{"balance_bias": false, "router_z_loss": 0.001, "lr_router": 0.000567, "norm_eps": 1e-06, "final_lr_fraction": 0.1, "max_seq_len": 1024, "train_tokens": 318700000, "dataset": "wikipedia_en"}
Below are experts of layer 10 (counted from 0) of a mixture-of-experts language model. Rows are named router (the router's row for the expert) and show model dimensions 0-255. Each number is 128 + 32 x the weight over its row's rms, rounded and kept within 0 to 255. Numbers have three digits each.
Before each expert's rows: a language model's description of what the expert responds to. This comes from a sample of Wikipedia text that the model never trained on.

# expert 53
It responds to: Mid-word pieces such as ph, br, on, or, all, id inside longer words and names, e.g. Caliphate, Library, Commonwealth, Almeida.
router:096105078066096154094113102110130158130161099148134099144156117120124046176168107124152117159086079097137156137161087074168167136160193129080116135138117125135178135076089143182123095116137127080123071143105168144134139100153094126173182098139143122107147121129135148151128174130121114086094162162146122138148111119124096142191104135121051119179126139186102146168113138183184134033160157110073122103093074110164099106145093167164156113146156068125148184106100148122160065129147114126093159107105137137069127071117179102114138163129178116164125111092159155048130172067110162176167164177140117070175112134182112142197125106120143147105105154104116144109094092145156141164104098180100091106138145128121146134141152134114125086116119160086106164138155059132097213125082177

# expert 63
It responds to: Inner syllables like ut, ve, ce, et, ot, x, lic, as in executed, lieutenant, telenovela, taxonomic, Netflix, Pawtucket.
router:168141058117102140140087101159190177153150161140123222136166127103156071097134084095116103177073055164175117096184132124170120175127160112124120122149132124147095157107117120167104104145157164147135130140111131134163095172180089093139110094160127095133172115133144128159104143112070097110077173148127124186153094168072108156114103061137126126139120132116127084134089108109155116108119143091126151110213217167135104084151148096109107146195154082120150115109119130121153105136123116153139126134129172110151128108132186181116091084091150170171108117128116121126138174087057165108150122168176064142191087103166107144165118138138138152106052146088135118081121138190157146122109101117090155092134124039157116105092133099120092099073078155100136101137152138078172176119141196

# expert 46
It responds to: Pieces containing t inside words, mostly t, at, et, rt, pt, as in platform, latter, aperture, Pts, cortical.
router:146165122141091127093138102180149154103108162119080185175173192080157100134144134102118087134068080087177134103126129110172123163150150135111107149106142053131153148138085137125116102159157144139123111140158149162136161132147131204131140126137155112160184113065162170107164150136180111072142126104188122163138152187093121152188143092159126166146105164140144093141148139152116201076137147124130146088101148181144179166137083127124147148112141099115190081117169140150163106143120096159123141131146162145166087074144114061135093143118152106149107133155151084158129168109091177169129147170081099051181101127145091134169132110206125131148084168104087130069060168173183132151095074156095095087173099112102150121155068192113111089157088147145121122084155123159155176116097172

# expert 15
It responds to: Mid-word c pieces and word-initial re/co/pre prefixes, as in announced, council, Secretary, resident, reduced, capacity.
router:144080103053136176128096117118179110136164161148081152121163193134157077150135113127133080183100086080164185129189121070176197168092145176130051098150110137092137147075102121158102107134124132099124096206142158166116142149144119144162130142145138156111133113139150123073119182128121143128127144093179106183150096135191096155133101141139076135143134157142112132124156081084114117134119216090142166127066123121132160110166088107084107162132182124117137132092140155131131138122192083160087160155116178099103135110083134148103115091081147132172136063100098126140172184127150135179140159150100078080179097131136084102124136131143144125130111138092083120094109080113139157077128105164114169084147164141112187090096121154207121120204096158093156142116156109106188176100104172

# expert 30
It responds to: Full stops ending sentences and in abbreviations or decimals (i.e., F.C., 22.337), plus conjunctions like because, while, that, However.
router:109129104088114186134101124136129143135155134136100188116180117079163082114124132105119059135106081128190136096118127112145168127112141133063127139098180087131153151107095159167094123164182199105196123128179125149144072167162092148119187131171167152133115107117126184103122130056174083135086175140182066154166154174114067095129115117143073163139083120130116043114054110131109140061143168124117150114131175143129151134146120141160119092133139130083171128095165187067140110192159153188119131110142155150071118139093182124127125088083150172129128110095089101070134148125093175153110141129163096122170070147122112133126093103174139157100094156121088145114116125160132145114086058175111137144170093094103186133093085141154123117167120136120146198091176093095116153115095132

# expert 20
It responds to: Final or middle pieces of proper names and species binomials, often in lists and tables, as in Claudio, Ferrari, Chandler, Gymnobela.
router:097120096106133157132098134174150118103140146093121178103147178110111113122158127082065127147125144114181120125145088140188193188178177131090166108198146106102161125122126134114129033144169117145153107104102166146105129212121122131249081123144117113142132078112143149095111155134137145129106172109144103187129102142060111215145120104177133129157115170157090131149091143155133157126166154123106142105170180136150138090129098208145089093170152099103150130064135153111196102160169147133098131043149128095123083091069138162084096118131175136155097127145147118127171153104121108126133133139122081068115137118200102148191074085146171140100115179103116102125108057128140159106128125167132140111110125149072186128085106162131136115130087131132126180073137101153118126103101127

# expert 34
It responds to: Lowercase opening consonant pieces of common words after articles or prepositions, such as f, p, m, comp, in fresh, food, floods, compactum.
router:112136111065115100087079118125186160134148109154100085126173200109158123127132092071087065157085130137121173095129114130149140125140139091114126103108134091113100158081074133133112069120114137077118156131139150185171160173175111127156147076133142134153153113084148166132186137080199086139106216113093138138112079144163125149186077119087061124120141121153115122110108114136099140118117139098128119088181126169154143141155154107109121126153133142117189121132164146166132153149179121092136090055129150140134082131109152164112115152093158186179073138106105070143154155118090132127180102156186129100193123064144070127111103092163139116136074133069053053127117106148148124155043059142124161101151091156107152103121112119152115135112095190070146141069154139107163140138112180

# expert 27
It responds to: Word-final pieces such as ter, ster, ner, per and prefixes inter, un, super, as in quarterfinals, Latter, Masters, Winner.
router:136110054090110132108122132134129126123148156140101165230131139087081102130120130165089112137123105118093177156192155107164196146170131109124140093148120114096147133068132116128099128107167116121133116143103149178124169160113129124171186114142129162191126112087133119105118153045137108106118173121139131151111124140105075147149079129110104121224123182145076133138130072114128140145179107105167167118165167171112125142193107140151149111154136114088184121092083184124135080203125098147113141089176148068091104158081133137078095171090124183151149132089081112135150168084081169151121140166153092108162146148191133144149101115161172153127042148069083114112116112129139122137079043165149116100173135081129156121126094143188080120164113133092144108119154115147192186166109127

# expert 11
It responds to: Line-break tokens ending rows of infobox lists, wiki tables and headings, such as after release dates, taxonomy fields or table rows.
router:133104124080127184076057116119208151207170189142121164126141117060126110141128083125120105123116066116137159120147112140156182156120146111104076073163157121126113127137097152177042130137146145073176062136118147140133181162111083158136140106163145157181158125088147166141148158117149104152142120157150114200149098142104127180163087133144062136137111201131131067118115089169160142079192147093120126143127109160180126134165070186108098135120139090114138104088137170133117116177114123118144163109124144109101113119066132129105104151133180139124141091124133092142206130125120139181129192157145087089133108156135049058149119083151165141137101140073131078128095125135133115126115131150121154102174073143127121061078106123153113131183095118095124171122160087053122164093092135

# expert 58
It responds to: Single capital letters or short capital openings starting proper names, often surnames after a first name, such as Campbell, Clinton, Dallas.
router:110100135116084163085096103164199189151105109138100143166149216099133118139119075098110062201122117061111179109204108100120135145122152102110087131159121101137131155117119116145103083141127122107147100176153151187145092125179084114137124102164161108155136117103130162112181157124111127132117105118115065147181096113106103133200115147200106157143142153169153085100070120179138135074139161104199121070086160148134111143166095144152043107137149131096150083114116127076170135136102092112119178111129130153147141085113182139093156089091140131160077071118090075102169147139113118145141116129202075115163119142139071138119109102170102159135092117056108122073086085180181158146110098151093169109139086072133104141119131132145110083171086167129122173104125091139096126126105161